Experts of a small language model.
Training: a variant of Adam for the experts, 3521 steps.
Below are experts of layer 3 (counted from 0) of a mixture-of-experts language model. Rows are named router (the router's row for the expert), gate (a neuron's input weights, with its number), up (a neuron's input weights, with its number) and show model dimensions 64-127. Each number is 128 + 24 x the weight over its row's rms, rounded and kept within 0 to 255.
After each expert's rows: "comes after" lists some tokens at least twice as common just before its tokens as in all text. This comes from a sample of Wikipedia text that the model never trained on. Tokens count by the router's weight.

# expert 19
router [121 190 186 124 129 137  81 134 133 144 128 113 122 127 149 171 147 139 145 145  75 133 142 140 144 119 136 109 125 159 143 129 152 113 147 196 144 125 105 176 132 126 115 136 122 141 138  72 141 125 119  93 103 147 123 115 155 120 142 156 145 151 125  84]
gate0 [121 139 124 119  82 209 114 104 119 129 105 164 108 114 144 119 101  83 110 132  82 140 104 151  76 137 136 146 128 100  98 140 117 116 126 137 103 126 158  62 138 156 121 149 139 126 161 113 137 171 140 110  97 105 112 132 118 101 137 123 124 114  98 136]
up0 [143 110 159 131  89 181 151 150 119 135  83 156 118  98 116 123 132 136 144 113  95 145 124 114 105 135 128 129 155 128 119 124 117 117 113 105  93 149 102 123 125 126 122 153 143 113 162 101 152 116 118 130 106 127 132 133 119 135 161 132 129 127 156 138]
gate1 [122  82 144  97 140 162 108 102 125 135 127 144 133 139 122  84 134 133 138 148 138 128 124 115  85 179 146 215 100 133 110 133 116 110 146 166  81 128 131  96 111 186 133 156 114 121 174 109 135 166 173 130 131  86 146 120 107 151 149 139 164 133 147 136]
up1 [145 122 133 135  98 168  95  91 126 169 129 202 106 188 168 120 165 149 140 112 143 136  96 146 115 114 131 192 130 119 131 124 119 130 141 131  91 156 148 128 143 124 147 118 124 100 148 131 168 133 131 140 123 107 148 132 115 152  86 117 122 128 176 147]
gate2 [121 180 105 138 111 167  84 115 125 105 102 138  95  94 110 120 161  77 124 162 114 128  82  91 156 145 130 148 107 120 125 114 119 182 113 144 152 134  99 124 185 134 148 144 111 111 124 131 152  82 177 112 132 165 128 107 119 105 113 155 156 138 148 117]
up2 [134 161 123 138 110 110  96  97 108 129 101 148 118 119 132  89 100  82 135 145 104  92 150 120 149 144 106 146 103 124 108 118 110 135 103 152 155 104 139 103 172 102 142 103 150 115 127 125 160 139 173 107 133 122 168 125 144  83 131 172 125 102 162 120]
comes after: "|", ".", ")", "\n\n", "==", "==="

# expert 2
router [105 114 153 126 144 134  84 144 151 132 103 140 130 140 151 111 126 136 168 151 103 101 130 113 113 139 122 119 106 119 142 143 136 108 183 174 118 116 134 127 108 115 132 165 158 132 132 112 156 142 136 158 114 124 131 106 166  89 163 150 145 140 122 137]
gate0 [128 150 175 114 145 120 105 116 110  81 114 104 115 113 131 156 133 114 128 140 135 127 121 106  94 115 147 138 125 109 143 130 129 144 138 179 115 134 124 121  97 148 151 109 117 151 140 165 122 152 131 111  87 159 105 113 140 147 108 109 144 153 141 123]
up0 [165 128 107  75 166 139 131 121 161  94 173 110 129 187 146 174  97 125 128 149 161 150 114 138 123  89 142 179 169 122 117 125 130 164 158 145 152 166 135 142 137 114 123 130 143 101 119 161 108 151 124  81 159 122 164  86 140 110 150 120 135 103 113 125]
gate1 [128 164  88 151 105 184 155 113 125  77 125 117  91  69  94 124 133  90 149 104 109 120 135 131 167 145 159 114 120 152 134 143 128 130 123 120 123 119 119 105 135 116 156 141 100 136 147 122 142 162 159 110  85 139  98 155 145 110 173 165 117 112 101 127]
up1 [132 149 113 136 146 151 131 134 140 141 146 135 121 144 111  99 130 102 128 104 143 112 149 137 101 163 129  96 109 159  81 139 104 136 161 127  64 107 114 112 127 134 151 132 151 135 144 111 100 142 148 101 129 102  89 179 148 116 141 117  58 109  94 144]
gate2 [ 84 110  99 137 130 134 145 131  72 167 147  97 135 111 154 128 113 100 129 122 116 172 152  85 112 130 143 101  79 139 160 159 120 137 133 152 147 159 114  90 153 118 174 133 123 123 106 110 162 167 160 101 150 131 149 124 145 125  99 125 136 115 144 133]
up2 [125 106 118 149 113 113 113 152 153 144 139 119 102  99 144 139 125 168 147 122 134 110 161 109 117 102 151 141  91 103 132 146 161 116 136 118 155 110 117  57 128 100 115 141 182 154 129 146 115 112 122  98 194 129 142 146 138 111 138 133 144  88 147 153]
comes after: "the ", "a ", "The ", "-", "his ", "s "

# expert 3
router [ 92 143 149 115 135 151 123 164 137 109 139 128 131 124  97 147 132 136 153 131  96 130 159 131 151 145 150 108 107 163 155 155 152 100 148 158 182 143 115 128 116 131 123 150 126 165 141 123 148 137 125 154  99 136 162  86 145 116 122 137 142 146 114  68]
gate0 [162 101 129  98 108 111 109  71 143 143 124 115 160 102 130  98 153 151 108 138 121 140 144 163 161 155 150 117 121 145 109 119 134 123 137 190  96 189 125 126 111 114 129 144 110 160 138  75 169 112 145 114 125 114 125 120 154 163 124  86 133 137 161  95]
up0 [147 111  68 158 108 182 152  98 138 162  87 122  94 107 117  99 123 115  89 141 154 122 153  99 140 107 161 120 153 117 136 169 110 127 106 111 162 127 121 139 106 115 118 123 113 129  94  99 153 173 125 130 115 124 108 114  89 139 110  73 103 111 149  96]
gate1 [107  86 144 101 150 115  99 136  98 133 110 192 130 155 147 124 142 156 131 125 130 111 120 162 162 154 179 153  84 118 120 132 151 127 123 121 102 114 160 126 153  79 134 131 104 103 192 127 142 140 143 122 138 149 151 106 109 136 136 145 133 170 114 153]
up1 [103 122 112 157 101 136 123 152 164 119 163 148 111 107 176 126 136 156 134 138  96 133 128 145  91  87 136 141 128 118 147 127  98 167 139 157 128 136 118 109 146 101 122 166 148 161 148 114  74 165  80 166 131 103  85 142 136 109 103 113 115 142 175  96]
gate2 [ 86 170 116 138 154 157 149 137 108 118 103 151 124 109  85 115 120  97 155 108 124 136 115 109 170 165 137 128 130 116 113  87 133  82 117 136 114 131 115  99 150 127 132 127 147 132 170 134 110 127 149 110  71 179 106 101 163  91 129 162 162 103 102 108]
up2 [159 136 153 169  82 122 133 154 117 139 127 163 108 120 111 131 118 165 117 153 116 101  82 126 138 141 122  94 142 114 181 159 105 169 104 134 158 148 117 169 122 125 138 117 159 100 127 113  63 152 127 108 141 105 130 158 132 126 139  67 103 107 144 130]
comes after: "\n", ". ", "In ", "\n\n", "On ", "201"

# expert 25
router [130 161 133 149 139 154 127 116 143 123 144 146 113 105 123 129 144 147 157 129  73 137 122 125 125 103 132 140 100 111 140 137 147 136 143 173 148 115  96 140 137 119 138 158 115 125 118 114 152 131  91 109 122 144 131 122 143 108 173 147 134 169 114 100]
gate0 [123 105 150 110 108 189 142 140 134 104 150 127 136 108 104 127 141 150 139 100 124 160 155 116  99 148 157 105 126 172 138 135 150 142 150 122 116  85 123 133 127 140 139 111 132 135 127 107 179 101  96 130  87  80 136 108 129 210 143  99 154 111  93 114]
up0 [166  87 124  92  87 137 142 123  99 158 112 165 158 117 116 106 120 156 132 109  87 161 134 136 125 127 123 142 136 119 126 133 152  96 113 120  54  91 160 120  84 137 135  91 113 162 132 156 149 156 126 130  79 116 144 115 132 154 126 103 156 139  92 129]
gate1 [126 159 164 131 129 144 131  97 110 137 139 100 117 121 127 107 168 147 136 134 140 146 121 134 115 151 124 159 143 114  97 120 121 107 143 107  84 127 146 105 145 125 118 133 135 138  85 139 176 113 161 180 122 146 173 110 125  94 123 101 158 140 155 123]
up1 [103 160 120  98 140 116 136 165 139 116 143 148 149  88 128 137 162 149 150 134 161 125 153 130 132 158 173 113 116 133 158 136 128 125 118 153 137 134 122 102 116 157 154 131 147 180 157 117 165  89 165 108 188 142 145  91 146 190  74 102 137 128 174 123]
gate2 [140 126 147 111 143 149 139 142  84 124 139 114 127 111 160 130 126 108 120 133 116 152 126 114 118 132  83 162 133 126 105 131 121 138  97 138 129 149 155 115 130 124 135 156 120  67  83 119 159 156 128 111 130  91 119 124 153  99 138 111 125 157 172 131]
up2 [158 117 102 152 103  92 115  83 150 106 111 151 119 134 121 143 123 115 123 155 148 128 118 115 176 142 133 131 130 126 143 116 157 155 112 121 119 122 187 145 143 151 120 138 138 154 152 172 117 105  94 144 159 112 116 110 143  42 127 130 131 129 118 106]
comes after: "\n", "s", "es", "a", "ing", "e"

# expert 20
router [118 123 136  93 154 169 105 135 146 108 137 106 122 146 133 145 167 127 187 119  91 130 138 162 129 135 161  81 116 149 148 153 153 128 196 148 145 131 117 150 147 152 137 163 121  95 158 136 161 139 141 128 142 122 155 146 163 130 108 142 153 176 109 131]
gate0 [130 166 120 115 124 171  64 114 122 143 134 134  94 142 111  61 124 106 126 117 122 120 142 148 113 157  97 107 124 114 149 136 136 142 171 128 112 140 142 165 136 134 115 102 139  79 134 138 154 117 123  79 146 137 137 148 167  81 111 113 158 111 122 121]
up0 [118 154 169 125 173 111 157 163 171 101 127  76 117 114 130 167 106 142 155 152 119 114 106  88  83 110 105  81  93 104 108  96 118 132 111 112 125 128 145 148 127 133 152 164  83 139 145 157 138 133 114 137 161 150 117 112 126  89 143 133 127 152 197 136]
gate1 [134 111 115 123 120 136  87 139 128 169 118 134 121 143 123 114 126 114 108 114 165  89 122 180 164 156 147 138 113  92 127 147 145 119 128 146 133 138 158 123 113 107 129 112  44 163 139 137 136 127 168 125  89 140 130 118 135 187 138 150 179 163  94 146]
up1 [129 120 109 121  95 154 132 119 112 147 142 136 114  75 125 146 172 109 127 140 141 127 135 173 160 142 108 159  96 106 184 113 128 133 114 123 195 103 170 128  62 115 131 117 131 120  97 140 113 129 140  88 106 147 104 127 128 144 133 172 152 142 146 140]
gate2 [131 109 124 142  87 153 145  91 140 174 146  87 147 123 135 112 159 165 151 115 129 161 120 175 138  97 137 114 127 118 135 126 165 158 124 119 154 146 130  94 117 184 107 176  94 141 109 146 146 118  91 143 133 103 121 115 145 115 153 102  99 165  88 119]
up2 [135 157 123 123 176 134  92 134 129  95 152 168 150 135 112 149 144  97 135 142  94 125 139 114  96 134 145 135  95 126 149 109 104 116 135 135 129 130 103 152 143 115 152 125 165 101 171 119 116 103  72 127 169 124  79  94 116 182 118 142  73 106 169  89]
comes after: "as ", "is ", "with ", "and ", "of ", "for "

# expert 10
router [110 128  99 101 126 139 100 136 108 111 119 150 104  97 123 155 140 152 133 144 106 144 145 129 125 103 130  90 117 140 136 152 127 140 147 192 148 124 126 146 107 148 117 137 124 131 135 142 128 152 125  95 162 148 157 107 184 105 145 135 148 165 137  75]
gate0 [144 152 124 157 131 140 106  65  98  52 128 156 122 105 151 119 118 125 142 148 124 136 145 136 153 123 118 110 100 120 199 165 141 126 145 123 169 146  98 108 151 113 109 126 114 108 142  67 131 126  67 127 105 115 114 105 122 138 106 158 139  91 120 158]
up0 [169 121 153 113 114 102 161 140 169  90 151 146 109  98 138 144 109 134 164 135 119 187 100  88 141 132 118 120  93 134 147 132 122 153 119 109 170 133 106 144 105 102 149 156 105 100 122 100 160  91 100 143 122 133 106 128 105 161 109 128 154 201 107 136]
gate1 [131 129 114 104 119 139 134 141 133 111 135 144 127  91 109 141 154 131 130 121 104 150  98  89 152 134 130 119 137 118 147 113 165 139 130 128 135 129  77 122 151 136 124  90 160 108 109  74 113 136 130 162 106 179 113 118 108  93 171 130 149 124 141 109]
up1 [115 108 129 155 120 160 119 104 140 121 122 103 167 187 144  77  93 112 166 124 137 146 121 160 132 160 102 128 125 117 100 143 137 122 120  86 154 166 163 120 127  96 140 175 120  98 144 140 162 111 111 128 108 113 134 130 162 125 115 104 139  94  89 147]
gate2 [155 144 163 127 109 123 146 145 127 103 159 111 144 124 124 155 120 119 120 125 100 140 126 149 110 165 110 124 136 114 141 141 122 137 149 158 108  95 151 135 128 111 101 183 118 128 161 135 120 139 103 115 145 131 119 142 152 110 151 123 160 198 101 123]
up2 [180 104  93 103 108 140 133 115  77 149  98 120 133 158  83 123 131 152  97 101 135 128 137 164 129 104 134 185 143 103 139 145 115 138  88 115  61 128 121 126 117 140 108  96 170 111 134 158 151 130 146 127 145 142 134 171 118 158 144 104  98 124 100 140]
comes after: "| ", ", ", "(", "in ", "–", "- "

# expert 18
router [107 143 117 100 183 117 141 113 129 105 115 143 128 123  95 144 137 110 152 139 102 112 140 113 141 107 125 108 103 103 164 113 127 133 143 173 126 137 135 149 136 123 135 139 114 101 148 141 163 139 147 120 103 160 125 109 169 107 123 130 107 150 118  69]
gate0 [128 134 133 134 138 153 103 135 101 107 129 148 111 106 103  91 110 141 118 122 146 131 142 118 155 145 147 134 139 129  97 129 160 136 149 140  98 130 115 157  73 156 111 122  81 129  90 142 144 138 117  89 128 103 160 156 122 133 112 112 145  97 112 139]
up0 [117 110 128 103 154 124  99 119 127 116 132 152 147 144 149  93 164 155 106 125 108 141 158  83 136 146 124 150 145 143 110 124 119  79 158 140  71 130 192 152 164 153 127 140  98 135 102  98 160  87 121 148 125 172 130 140 121 131 133 155 127 147 127 181]
gate1 [ 89 186 145 146 114 129 162 126 129 133 112 112 125 136 145 150 139 121 130 103 132 158 108 127 107 140 148 136  94 124 128 130  88 114 114 149 142 110 137 137 136 108 127 150 179 105 139 110  79 167 104 122 134 167 127 145 117  93 135 109 131 118 186 141]
up1 [143 121 126 115 130 135  83  74 131 141 123 139 110 103 108 119 142 109 125 101 127 128  96 129 136 168 145 127 113  91 166 154  95  68 122 164 144 127 134 111 164  87  86 141 109 147 122  98 128 166 132  97 131 155 102 167 117 118 136 101 145 101 163 111]
gate2 [ 99  93 150 132 134 140 111 117 156 145 142 179 132 141 123 127 110 137 154 162  92 135 168  94  97 153 142 116 112 131  96 118 129 110 149 126 106 134 149  79 144 167 135 139  84 169 134 124 175 113 129 137  94 110 100 158 142 127  97 126 151 142 125  75]
up2 [127 155 131  76 136 130 142 153 126 128 137 110 120 114 149 116 154 117  91 145 112  80 126 107 132 134 126 146 129 139 102 143 120 161 125 104 134 120 139 102 123 102 112 190 144 115 128 149 120 126  51 130 130 121 149  96 121 175 126 150 105 137 137 127]
comes after: "of ", "in ", "\n", ". ", "to ", "on "

# expert 0
router [ 72 152 121 130 112 161  84 141 111  83 138 122 125  91  90 168 127 136 157 153  98 119 164 161 151 126 130 114 106 144 151 122 127 104 148 138 102 125 149 138 117 150 121 151 114 103 143  89 158 107  90 156  87 141 168 123 140  89 125 146 112 163 125 125]
gate0 [161 124  99 153 143 115 111 121 123 116 146 119 116 194 155 112 119 133 122 140 144 181 155 164 137 153 135 164 142  76 125 156 167 124 149 138 128  82 117 136 156 128 126 105 115 130 132 132 129 132 102 130 146  93 138 122 149 176 125  90 165 121 159 148]
up0 [126 116 154 125 147 110  67 182 165 101 150  94 109 112 118 122 131  88 112 115 109 115 136 107 113 138 119 160 173 174 121 142 139 136 155 120  99 110 131  88 154 139 128  77 113 144 128 124 136  89 135 134 122 124 127 130 115 163 152 161 131 111 133 128]
gate1 [112 157 132 115 129 110 102 150 165  72 149 135 110 129 140 139 110 115 146 151 127  98  90 142 134 120 108 108 100 199 153 133 143 152 137 147 117 107 100 195 135 146 131 122 103 137 142 130 125 112 116 146 143 133 111 136 163 150 150 137 112 119 124 136]
up1 [ 84 172 115 138 154 135  96 127 149 101 123 102 122 106 148 165  98  89 134 140 126 134 102 131 160 135 108 127 108 152 125 108 112 153 131 126 100 110 105 185 128 109 102  99 100 116 123 134 139  76 105 114 118 104 154 171 148 113 134 140  85 147 112 176]
gate2 [ 99  99 146 109 115 126 123 145 178 185 172 106 100 117 127 120 158 120 132 139 145 121 157 107 125 102 175  66 114 120 133 127 156 125 137 132 120 167 111 150 155 140 143 139 114 153 176 113 135 131 137 119 141 161 101 145 141 138 120 102 128 129 180 117]
up2 [ 89 130 117 158 107 147  84  97 123 106 166 153 130 118 112 157 120 151 129 147 125 173 151 138 127 159 137  98 122 199 129 128  99 108 147 139 112 111 108 154 104 122 143 123 128  99 125  90 165 152  91 141  96 108 113 155 145 124 129 139 121 100 138 140]
comes after: ", ", ") ", "s ", "es ", "), ", "ers "

# expert 5
router [ 79 139 139 123 121 156  84 130  97 102 164 145 118 114 133 129 147 149 155 130  94  91 126 121 155 128 133  91 144 147 160 128 109 150 180 143 130  89 110 154 121 110 132 151 140 152 136 146 138 131 124 157 123 128 148 127 151 147 113 157 132 164  94 113]
gate0 [143 108 108 111 151 149  90 182 145 108 147 123 141  92  98 123 142  70 146 138 153 149 138 138 130 146 123  91 130  94 164 132  86 139 140 155 126 113 129 160 130  90 110 131 135 155 164 168 171 146 138  83  74 138 118 142 134 142 101 160 136  88 132 113]
up0 [145 136 175  89 120 114 170 138 136 104 106 111 123 145 111 129 133 106 120 118  85 133 107  90  90 134 137 145 139 153  88 128 135 117 141 110  83 135 104 132 127 146 125 165  95 114 121 135 108 126  61 150 116 119 111 118 163 101 146 107 141 148 142 150]
gate1 [123 110 160 115 161  94 117 180 147 147  97 148 112  98 125 134 133  79 121 159 111 145 113 124 102 131 115 129 132 158 142 155 127 131 109 136 135 105 124 181  99 157 135 176 148 108 159 111 127 132 134 125 104 160  61 109 125 124 121 148 131 176 123 121]
up1 [114 117 104  92 118 115 135 150 107  96 171 156 141 120 112 147  91 156 116 157 142 121 129 151 115 146 109 133 145 119  93 159 117 134  96 143 115 112 110  72  95  82 108 153 154 159 135 103 165 147  99 135 162 146 129 101 119 107 166 162 115  96 139 100]
gate2 [133 104 141 125 123 159 156 129 125 134 128 129  98  80 111 149 151 101 107  92  84 129 163 122 164 144  54 118 162 112 126 138 149 108 113 146 137 157  90 157 145 112  94 156 134 139 106 127 131 109 130 112 138 161  77 109  85 156  97 122  82 155 126 156]
up2 [116 104 127 107 114  98 149 105 116  91 133  97 121 111 169  99 154 118 127 144 157 145 171 113 108  89 153 115 123 103  92 147 118 160 131 114 113 166  70  99 104 179  86 106 114  96 136 119 113 131 137 164 127 151 118 136 106 108 146 100 129 178 126 128]
comes after: "| ", "- ", ": ", ". ", "of ", "\""

# expert 12
router [120 128 122 134 160 140 138 113 119 111 124 127 101 100  96 160 135 158 142 179 107 136 159 124 109 133 168  83 102 142 134 135 131 120 150 176 128 144 107 145  95 139 123 140 133 131 157 130 131 159 112 105 104 141 170 127 151  96 172 142 131 142 133  85]
gate0 [139 111 163 109 130 150  89 129 138 132 145 114 119 142  85 121 112 148 111 156 153 139 122 233 143 128  77 122 133 163 162 152 137 105 119 118 107 112 118 140 116 111 125  95 145 103 152 113 140 129 114 116 148  65 145 146  99 129 109  78 151 130 138 172]
up0 [103 153 150 142 125 155 103 124 156 132 175 128 132 178 179 112 134 132 142 140 132 121 146 151 115 145 113 117 132 161  93 124 115 138 146 124 118 125 102 144 117 108 168 148 102 180 104 126 140 153 124 144 123 163 137  64 109 115 112 135 132 153 185 121]
gate1 [123 128 171  91 134 107 127 152 143 191 116  90 126 106 142 115 164 127 117 124 146 137  99 139 129 142 134 115 157 109 153 169 184  84 101 174  95 130 119 148 117 145 116 126 144 123  94 143  91 126 173 135 138 144 146 125 134 116 130  87 167 161 100 150]
up1 [114 140  84 126 127 185 135 131 141  88 156 133 114 115 113 141 101 168 148 120  91 106 138 104 159  99 129 156  99 131 125  96  82 179 139  80 179 101 167 156 142  84 122 122 121 139 135  99 154 119  94 154 115 150 122 141 145 140 146 162 118  88 156 127]
gate2 [ 51 190 109 107 170 130 102 156 153 119 124 178 107 163 163 143 144 121 130 103 134 103 118 121 125 125 181 122 161  95 125 135 135 168 150 134  87 139 113 118 119  84 101  71 133  83 125 148 119 144 158 127 130 145 116 139 125 126 135 135 142 118 116 122]
up2 [154 117 129 166 120 109 145  90 107 100 124  71 160  79  91 154 140 124 153 168 139 149 169 111 108 120  83 163 109 136 127 142 123 131 119 138 195 121 129 143 157 126 123 165 132 120 143 111 168 135  92 130 114 120 131 117 120 141 112 116 105 107 143  95]
comes after: "| ", ",", "201", ".", "200", "202"

# expert 11
router [101 158 124  77 131 156  90 144 130 133 132 101 115  88 120 140 142 136 150 152  84 125 160 154 187 131 155 128 114 129 134 144 159 132 121 192 157 154 114 126 123 150 119 126 146 148 133 133 136 121 116 133  78 137 149 135 140 113  76 134 135 117 129 102]
gate0 [107 144 150 142 110  76 145  85 136 136 119 130 121 145  74 119 132 197 117 166 125 105 129 138 141 166 131 140 121 139 122 124 149 131 134 143 110 117 142 160  80 130 143 128 143 154 145 149 110 117 155 131 129 119 126 123  91 122 144 124 161 168 138 143]
up0 [138  74 115 129 114 108 125 102 101 106 111 146 128 126 117 135  99 154 115 127 157  85 168 158 130 152  79 173 138 114 109 151 144 101 114 138  84 150 141  76 145 126 109 130 105 107  95 105 187 125 127  80 108 115 134 121  79  47 106 136 144 138 118 150]
gate1 [127 121 162  96 168 112 101 114 195 116 144 117 145 142  92 140  92 140 155 147 103 140 131  78 101 147 122 130 133 144 112 114 128 142 119  82 133 112 186 148 121 137 128 129 142 122 122  86 141 115 130 141 138 137 151 138 138  76 142 134 155 127 166 191]
up1 [ 98 103 127 123  84 139 164 133 130 146 128 137 135 144 137 113 118 102 113 101 145 138 144 159 125 165 144 127 138 127  96 154 159 124 143 124 127 152 109 111  67 159  94 131 163 153 148 142 161 142 148 106 127 142 130  90 112 127  97  92 106 116 119  90]
gate2 [135 110 115 158 115 103 139 137 132 100 119 147 121 149 143 110 124 120 126 153 104 133 135 104 119 113 145 122 122 152 102 127 115  87 143  52 106 102 136 114 147 150 152 138 149 131  90 139 170 163 151 140 152 116 132 109 142  79 160 174 102 126  95 121]
up2 [112 131 133 124 192 124 150 116 167 135 153  86 117 122 163 120 149 127 134  96 181 158 204 122 132 163  95  91 121 136 134 143 176  81 135 134 163  96 154 162 141 102 126 120  95 146 122 152 146  99 117 125 181  92 140 104 138 123 138 114 136 126  91 141]
comes after: "\n", " ", "0 ", ") ", "1 ", "2 "

# expert 1
router [128 167 129 139 143 138 100 131 124 100 122 113 121 129 107 121 122 132 142 157 105 122 109 154 134 135 137  97 124 143 132 148 132 118 148 221 130 102 101 122 131 145 111 175 136 113 163 126 120 140 150 102 103 128 129 118 154 120  83 122 129 136 130 100]
gate0 [117 185 136 101 134 136 113 118 137 121 145 138 151 166 122 116 117 110 167 102 132 194 147  51 115 163 119 157 112 136 148 134  85  85 130 131 160 107 112 111 148 119 152 158 111 108 152 101 125  98 114 104 131 134 133 128 156 105 121 181 116 122 131 119]
up0 [105 124 143 102 130 138 155 119 135 155 180 111 147 146 151 121 102 136 146  99 142 180 111 111 103 159 136 123  99 147 135 138 103 100 150 149  81 111  90 120 114 141 129 151 145 166 212 134 100 159 142 138 150 131 115 123 163 170 142 101 138 147 130 176]
gate1 [170 128 155 147 107 133 127  93 102 173 113 164 113 129 134 139 118 156 128  54 135 145 132 139 130 159 156 144 110 125 121 135 131 135 129 124 121 117 143 166 147 122 126  83 121 140 130 156 136 109 113 125 124 167 106 137 157 137 108 125 160 169  75 153]
up1 [112  98 128 151  87 147 154 127 142 135  90 115 113 122 138 104 130 127 130  93 141 166 142 106 151 124  95 139 151 103 112 165 143 158 137  86 110 142 120 165 132 145 101 101  93 140 149 127 135  78  84 124 150 112 117 155 106 118 138 131 143 137  75 111]
gate2 [143 153 139 144 108 159 119 125 107 139 140 130 162  94 143 142 138 125 125  99 129 155 133 141 177 117 119  72 112 215 158 127 149 125 157 147 164  94 108 183 131 121 101 142 109 124 156 180 113  80 127 124 100 137 133  93 107 115 103 141  85 139 140  99]
up2 [154 104 111 123 161  97 168 158 118 125 151 148 103 126 134 139 123 131 136 125 136  75 136 129 131 131 121 184 122 124 113 158 147 125 142 111 139 140 136 113 138 102 140 111 118 136 100  63 150 185 110 161 125  85 123 124 161 150 146 184 137 137 135 153]
comes after: "| ", ".", "–", "201", "200", ":"

# expert 13
router [112 165 144 103 146 120 124 118 157 121 153 151 112 134 115 137 147 154 151 121  99 108 154  94 106 164 146  91 128 109 141 140 142 135 196 155 177  83 156 142 118 158 120 121 114 106 127 138 108 146 113 102  81 102 152 125 175 127 160 133 125 170 132 132]
gate0 [142 117 133 123 133 167 127 104  94 129 105 136 136 148  68 128 101 106 132 126 120 141 139 121 104 118 109 114 134 154 147  76 146 143 105 132 131 113 159 155 103 154 146 150 134  90 169  92 124 152 129 128 104  90 154 159 135 136 129  97 138 107 137 103]
up0 [101 127 133 120 110  87  75 128 181 137 137 130  98 145 110  74 113 148 134 109 135 102 123 131 126 135 127  98 130 126 143 175 150 109 120 159 108 118  99 131 128 127 106 116 154 136 133 107 129 137 177  85 148 145 170 156 114 145 151 157 135 151 153 130]
gate1 [132 129 169 134 162  62  74 116 159 138 128 140 152 161 115 101 111 112 144 148 165 109 130  79 108 129 128 127 146 135 121 113 125 118 126 141 141 146 157 107 101 149 125  99 156  83 120 139 134 176 165 148 156 140 146 122 114 153 159 123 140 152 158 132]
up1 [138 154 105  79 110 122 161 138  97 170 143 126 119 156 137 135 122 149 114  96 117 117 144 147 132 148 135 116 137 162 143 151 152 141 139 158 166 106 143 103  99 170 106 134 124 121 123 126  80 145 117  54 142 137 111  96  91 131 154 123 170 115 156 124]
gate2 [141  87 130 125 119 202 149 140 128 102  96 124 128  95 134 179 110 142 167 108 102 135 136 109 100 128 129  82  96 117 134 113 157 106 130 112 157 171 146 113 141  97 129 180 187 107 113 116 123 152 123 120 106  96 133 112 126 117 145 111 171 122 175 125]
up2 [134 161 159 139 158 107  66  76 137 110  87 130 122 143 128 130 105  88 111 132 163  98 129 119 121 109 124 155 146 137 118 123 166 117 130 106 167 155 117 103  88 128 132 127  86  82 139 129 135 125 137 145  99 107 170  90 155 103  77  79 151  99 152 137]
comes after: "the ", "- ", "a ", "and ", "s ", "his "